python train.py --d_model=128 --experts_per_token=1 --d_shared_expert=192 --shared_expert_gate=true --vocab_size=4096 --optimizer="soap_variant" --train_tokens=457900000
Below are experts of layer 6 (counted from 0) of a mixture-of-experts language model. Rows are named router (the router's row for the expert), up (a neuron's input weights, with its number) and show model dimensions 0-127. Each number is 128 + 24 x the weight over its row's rms, rounded and kept within 0 to 255. Numbers have three digits each.
Before each expert's rows: a language model's description of what the expert responds to. This comes from a sample of Wikipedia text that the model never trained on.

# expert 13
Description: Determiners before nouns. Determiners and possessives before a noun phrase, mostly the and The, also his, their, this, its, often after a preposition.
router:107146138124140166116119141111124143109179133161111069127092163149135085128158169152121127153141101169158179163159083134115144139092141137126115140122154097139147147186139105114127137107141123117132110085101128146085129130123148151174121099132168132129110099146109145121112145095157108123118144176134095131130189140113115093101138137134105144124116118128099079137141168147131147150145
up1:138079132119126106156136115118126092131197143107104106136124093184151138122169143127092168176126124107102092124145150133126133119110121152129133102164153118124156131109117143120101134113091076128139135090152151131122124154142143144174130082138129103136132132173139119109104152139129116110084085115120121130171108187090142153128112133091121100137148135130079134171129102095097130137110
up2:138118101149120120148139169102118129118133118110182130162109164126105128080143119160162065186131131125124156126109100126096116117129185145112061125141147115097158137118096105162173113107141139118121105132110150140120129141119143157118119087083101156158113106164126096176156123110114137113112115137131101128145129088128131124097102141107108132107144139161128090145105150122127096127078
up3:164135108083109130172081131153156099126118135154153154109144132135141141142125162095124153162152119155133092136106119104133115171119111118124116103125134151090118151118086104135158140087123107134135138104129144169135104115146092137166148177152120093149137136129107113146156157088146118090074162094131088143128160109106111075115117113164095145130158129113123098132128134114120165070125
up4:116113093124146149105149107129163119179116175157116152158138166143131137123134089123139108146090140122119090116176141131117100089089164119161115096173087131101118116146122166048099095106159133109137105093117092093136145107145085115127126143112123112099146148095126165132124131111130139099164114139117132125122113101136178126094100120108111107110127096125100108152158107132124134138142
up5:174107086146117113189107155116112145106082139137121119091124154115136123142153124106140130126119123129109177118140125141165105063107119143119111092139131105116104138111132091127144120103118131138096132153103074073125126142121109116172106121138136177107158119154126166143154143161075122127104115139158116109113166076159134121121166132139126148163113119129111140134113085180111111109112
up6:127144111092147098123136096145145138113132157133110115108106134094147125155178105148162130108147104111098180073122113143110142135133130139142103176137098133132186154128169116126132097112160167174096119122154088118144186121128096162161098101112127109134147130124119132171110121108138121143144133160123150147147131116116112164113101110108110122089166123072155123135146079121100110104138
up7:119126120143173115099143137141133132125115143130157104148112160092145119118150115146139094141125145150111165129125138098089128102103123098101150157142081170147148154150098097132140125137137116146112086129106103173119145162090124186170116088149111093108184168122105124169105170128151126124114148150143096122118103098087147155121093146132113103124116127150168125133092127138138124188142

# expert 5
Description: Capital letter fragments. Single capital letters and short uppercase pieces inside codes, acronyms and regnal numerals, such as XIV, MIUI, GDB, SIL.
router:126148123085138149116096111112123163128104103160142114152098087130144114123103127138100134130147153108128133161109101165128090119130177104086120128137119097097142155100113170092112178095164133166127150190108058148142105147136098140152101146130117077137140146108154107148121114096124116151131128121161157149139122119115104162157145168107101119140179111122111123114153128112157138123138
up1:080115144137125112140130131150128100134130117124128142120115096175118153097139134149136172176082161167100152140171133116144100106106155173115110143137110130123136117105089138131183178125139117177119128147109138108106093164147131139154116149119155125167130121124127152136152101092154080164090140137142126112167121102133102149150100133099145117083134123140095137172153106136163086132104
up2:104120112097123202097125139103141140132104115130133127127156082149099097137115132153151104142126120125111148132146128109166178097106133128074107151160100140133101119090111125095165105094082101164144144091112163116142092134088136162153122147114136105131120081141127133138134125093079145098149153166106122118115132146112167167119103122131138163104121114144125097134103113079132114106146
up3:082129194097107153122156119123140124167104119140107148146117110126085103131134113162124153119104155098118145140124101152118118147148106120145075129127115129109169158118106095113128155192120118113160144109168128129089086087128142125109170110105132151132132121139117111144130129118149096120097121099121117130110148116111101097076088157078131089114115089122122123150153136081155165099136
up4:097119137140136137142153145123188115150126170136109126143123112111132144074103142131132166144123104134117128139114089139146111141131105154166103090148062149117106128125099142119131108134089115101099108112128106145168142128171107121131092110158147111108187137137158071081129106119159164103155128121102121141158133141146132109123133145138078124117133083102070157136162140099112110113145
up5:134080071116149122098152134118163180134114120134126135144097157104136110120137121110160134123119164101133108110112120114132110106138159093129126094124153121111082145071109144171157122077128116102143102140146114122164096117110102063135128137098158142126131118069137150166095128105101123134108111120130122054100120117110132163118126114096129145126116116150121149124114098133141093088101
up6:136133141102165106107119124133128089127138176185161127093151107115127128131119149137117120080153135125141145112131131084079140121120115111138131124143110114126182131146110156131100134092174115101110114148137118103196149083084147122158109136119124058133139161105124148146129125106113148135113142143129104157174165106117125139116097171111089136125182125105125121113163112127083137114130
up7:095143078115106127109154125124125179109111103119129130124100140109106102158146122120148080139186143105112138141117152111134141117112103097119133146115132155124154086111164138130093069159158116093096139129156103154128116100167105135149133093122126099112154138087092109134101154092182149139078157148141133110132130092071121161119133142108094135127100147145164093119116115115121137115152

# expert 23
Description: Word-initial prefixes. Prefix pieces starting a word after an article or preposition, such as pro, dis, sub, re, trans, Ex in proposed, discharge.
router:150165118146129152131114124165108085138126099135133131129073158108113133113149143159187175161162116112114100133136095131048132133176114086117087134120154117090124125143124130121116121169179147139126114135136135136128151124114144128142173139146135124134129116127146130166103136093114139078128123152103142130111103158153142076128114141112107118122157119176137090161157112140168096127109
up1:124117140141130090151139156131115103145139121171134073108117118162113158154178124121119135120103152105083101192144141090139155095082124137115139135141127131090096078139143137084171151114119122153136149141180137133097157088146126086117140128127100164123148121144129145105146124098158119136115105151118162132133127123141148135181150142112147150127106160135128159138161195115134101126126
up2:111143101154109132083110106139148128158136133105143099117094097127114100093107143151176150173111111128118106118096121148103145131151101128111116100156119132110146105127088128159105113131102081108112137141099122100152168104130138124178140090088152070155186176093104137164144147124124110097117124125102105138143119149115154132127074114105143164101131157113117105158130103120108104153134
up3:119084176120142159142141118149137136191134157090139105111166101124140143166145145133164127082148144171092114143106115107132114181145100164130147136157126158145154162133149143090127144150134096112143124115169142185138137133129130124140134135116138101129087157100122084120152122104111120091110152104123080134161107123107091090081124104103123111132152085106109100114124107120131126113116
up4:149131103132146138139175121168164109147157125118089105079161133095138135117140161092123130150102117135154134124116123122117137102153107188101121125146061115148156130129126101122143136126148131127153102146146109092164096177157148138108175087131109136075119112141127109104125094108125160127156120152105110160104137101169163124127159174099103131141149114149104124126095080105134123129110
up5:131156088135102130141164130156106121138124145129127134162087146144140111147131127110159135111096166104151137120122137116154124053139125163161171106098085141131138155117107125143132079085170112088130114107123116105123119101174117132154118149120143110148148130136135149115082125107129130131107143130110079053149144148150116125136091170120096166119137084147137111164094147154104131120142
up6:113132103103096102147134115128169097087139157129165119159098111077124150097159134159148140103146122100123154080152101091106122107149110110127110129120087150135159125123141124139093096158163117117121105115128113138147131163096103167134119100119080115137156126098110129149146129087102101145099128122089110111150139145091137157101107116140091166138128135110112110138160118062108113141182
up7:142104129168140140104124140168142156207122130082116146133094088101127115111104140097133161164137143121144178112148125096117086106150122103135140104124141154106158103105168141176105118150124106117111144097145132127159108085120121145125105114144091131119108153132111100101116160103168149148126160156128182103144129104140142116140097151139094110134100132108150072132102133145092140141141

# expert 31
Description: Single capital name openers. Single capital letters, or Kh, Sh, Zh, opening a name, often non-English ones, like H-atem, P-avel, M-ain, after commas or pipes.
router:136135087130162133120160177114113121103149143114147088096117096150124167139122121132133135161160102125181127114120104084145100110120070108090067141083114109116124089075125187169130130087089146144124114103132119114138135165136133090161134136120157132118142135141115139138138101112114134112139124160106152126127128094180122122144144129126135098135182113118142105114144106137137138083144
up2:123128104138181129125117115108156168157131070151150138134138138146151134128085135159184096146095106150122155127120147092116130154098162106111055111151126129120152094141131112160145116120110119135103104151085073181139142156104137135132084151132146119167129124121148129149144121111146159162140132124170120118118134081113144130114137134114154123100164159113154118076109131161149112118114
up3:093108122118117138109151093133089125133139122072139161139124116152140133116142141130126111111161187154135128158074099087142129156130123074094137123131162137140186146156126128081107146100081144110119148134149102148135105112136095140111117113110101102153091153122083064117120110134147104092117135144117114126112120136084125112095158111146164090131125089123121119104153154150166135138135
up4:141114120087164099121150123111168089095131167090099079101177136065156104115109132123148123127090139133127148090080120130109152125171132112110111081185106129118133158134075146122126128143141124145137091133158117100129139151076116111117120101119132068109146124108130097117127140140118178126152100168116119133110163129108146123133133125167147137108132135124107112146163115121120116121098
up5:129115092111117131114123105111155149111124144124101122130124145161149135131125140114190161137127128095141159104109107167140089095125080141128084099115096082121091107128126132146123142113140096086135148133096148094169135130085138107178115137137113133090145127110143136149129104091114137113112128133124129050123163114113143095154142144150083183092145124108141115157098128137111163140170
up6:120123124102157092139134120113154132063169166131131112163143149078159106131102136152140110109137143127147185128118111060109097127093096134136105120125134116110138144141133144152097107109109121187138080168124090109129153123084119131163144147093097128113135147099097130116135138126173120087140118174136123148166160154135136128130140121092105125128128132089162080152123131120130130125151
up7:127115129151129140131127150119116114141116137136115089128117119043129107137102095095160134152130135132173154120113116085126108088164129165124143095123134162139134124142101117136116097140114117125087140082127093127120071114125089149150120145121107078105116159136098120123142152126181140116132156140155155126097120126163145100139090108073099117097101141138157090121106120190108126116126
up8:106143096084106153107137124176153153165141095153140114127137089059153170118144135120163137126121147090169138135112117122086154146131142150126116106126112129125123119144118102141088133136151084117125129125145158115129107130098102158102142128108117136095139111144110066206115127165128139105150154115109115089151118149127093122108101094137133126154189125119121167125134095109108154135122

# expert 16
Description: First-name openings. Opening pieces of capitalized personal first names in lists of people and cast credits, like Bar(ry), Ar(turo), Jon, Har, Wil.
router:139156117148133122137087136094110179109109096121128119096088114116130105158115059152139110118149081091124098092130110132143126102095116141180138126119106118170148126135163143176118150140132122131099111139151111128118157115091134098152159113137157096153151117127121126145112162158119182144149108121133129164093141116109115154108123113095131166145072111101138170118148141120138152179119
up26:119135130142096123118141118115160161140164135119146114144159176108109095113133123148133139106113120144132133133129148089108084142127152122132137190068128113107145134112148123087116173063145158155136121111133127167105120120138109100138120101119109162146146117125157142106107151118101151097104134125102083108155147122128123092144185149129104188155105136162150145143061105104133108115146
up27:147114093122141144142148136102133107067106094126131099131091143173102118113125124098121126070113125133120115090120175150124139100126108070118127134117110120122127149085152134128162173122135152095107128125106116088148149104133140157108101156118135103128126142132173145113120129137173112121085128154135139151128164146114137157136078147075088142140126125107102175128192109129169142137113
up28:161129123151131118133160151100144143129158111103146140115127137095154120139112128139119145112127083144103106151145158106131114112106104143154112111132132160150125092095109183121174087107184134120153130120177119122157149067123141088104176163125133119152143145148088150132122118122159103102076125108143168162103107140113139128098141096110119152150133174075104139098123134125105155134157
up29:118139119139136142126137167133125122110129112109081116131172118153154136095108144108113157104142109113126151184141102162084152121123126089096100093132106118160151149127092140156108098113118129077143123152071061121189151111139134077111118154098141134142137116131133136140165124103113119097094141151114159132093122123136135110131095164154160084118148132151105165135130108149161139109118
up30:117103146118118122149138120121146192166081087142125117120063091131137151108133125163149093139129102116112153117125164116116092110112145161167114108107097112129172161175198125153122093147172129140121141097143123153122164119105125143132134125137135137108154104081120126104107137106099163142106112139147090088106104100108155132100135126104151142138124133126107119156145138166157130096124
up31:117149105156084156155100121145158145164141116132150130072092117149138138114131137163139119136127126105093158108166137112139112112109172068147106129156104119124106149151112157101112084132104120132087128130104135179121155101161139125107116145127139123122162146127172138097111160151119120169105122108096104098085155114121137100114105115138186180140120151088110142121122132104111131174121
up32:128142092158124080120176139124140160141150102131119092154109154153094113133165125137149130148131078157134152112128092096097100132101127128116099124118097096153155134150117137142160128131137107119112112102150125146136165074132121097138152088109095114116108084069111122135138176151130161164117137124129134110143155152080138131131160154083089180114100108135167114146136129114144135160135

# expert 2
Description: Biography lead descriptors. Articles and predicates opening a biography's description, such as a, the, was, and blank lines after a name heading like "= Name =".
router:120142094111125175128093120141116132095120124104113116096167174142125133087140132139157068169069137115150134104139104136160154143134132115166137115175151139089105124112141130118105140099169135110132132116091146130136135130089124109147118136116133128097097150102121092107119077162088143141150184112119139099126152133135104156144088114115124129148092131155135089130192105143114153111140
up1:067140115138178148119109139114126122141151145122115092140131076158091145127150119132128089150128178119117096132149135109161139136103136166089131151184072109132123108110183164138132124129146113145136162133140089110119129159076099138098134130121102155124143075141154130134148119103100143131121118112123126130138091101149137146145136144117154117101129153092159082151159118149137081090127
up2:138106082144121125143091139138160092134124147131124169113138161104111088106140131131123096113105103133108166133130141134137155131130100109136100051153128134128137092108114123108151114087121121142084123134106128112103142094107156142116156135108105148143144115116103114150177127074093093176120125141135143101090135098125157158146067120118176179145118141174138138153112128128095123119098
up3:107108162100126095118131086138128111171153140160102142116147137127101125092080104146112128135129125114127092078116145089142135159132107112125139102107119133076156160132119181148129127151155115138134138102133098140133157119166109127154101121124135155115109159141093110105164104107128090101102133087147099077099141119105120128087111111128104135150134074125196133129078141108120129159107
up4:080117086117087145130109177137140125145154087133147139095116138077130158108154101112099131155108071151117115076134124066146138135150178135151087077160128100111128141081149134136107136085115128148107126142142110109164127128085122108145111114124129120127145137129170134101150122156073146114142159121114104125110145134115107150095124141127114129150117138119114103126153133112086146099160
up5:102113107111117142110139138140123189078109115077127128137139134134120084162085123092167152120094132125119141125145101090167137095148119143099152075148110132116126160119116151136144114150132071099136122128127165130118119129127115104180128148105086098165150168101093104112155119116094136121112115136139107070114123097145129161136133137125136116154100136154111110149154090127130096167095
up6:142128129147130119117142146142095139148148172181107141146146143114144168127096114139157113146117158136166138111166121095071106117155096133121128158157100146093154143153133142155120123136142148103129130152123115101089127082087121134129137137117128146109151158085104148157105111098126139124124191105121118122171128121077140179104086111123127142106153132087140138094172142111104076147142
up7:135103146140110106147118102171172080137105137114093196148162111111167120136105118161147106124107144104130149107134149085146150144109137125077130139111134173106111150109103143123117090122113069112143113101133110145123110134141138162162120164123060109144125120124118122153094151103139113170138154178132150154147123115104107127171101138128136118106154101110107123146144100159106099139112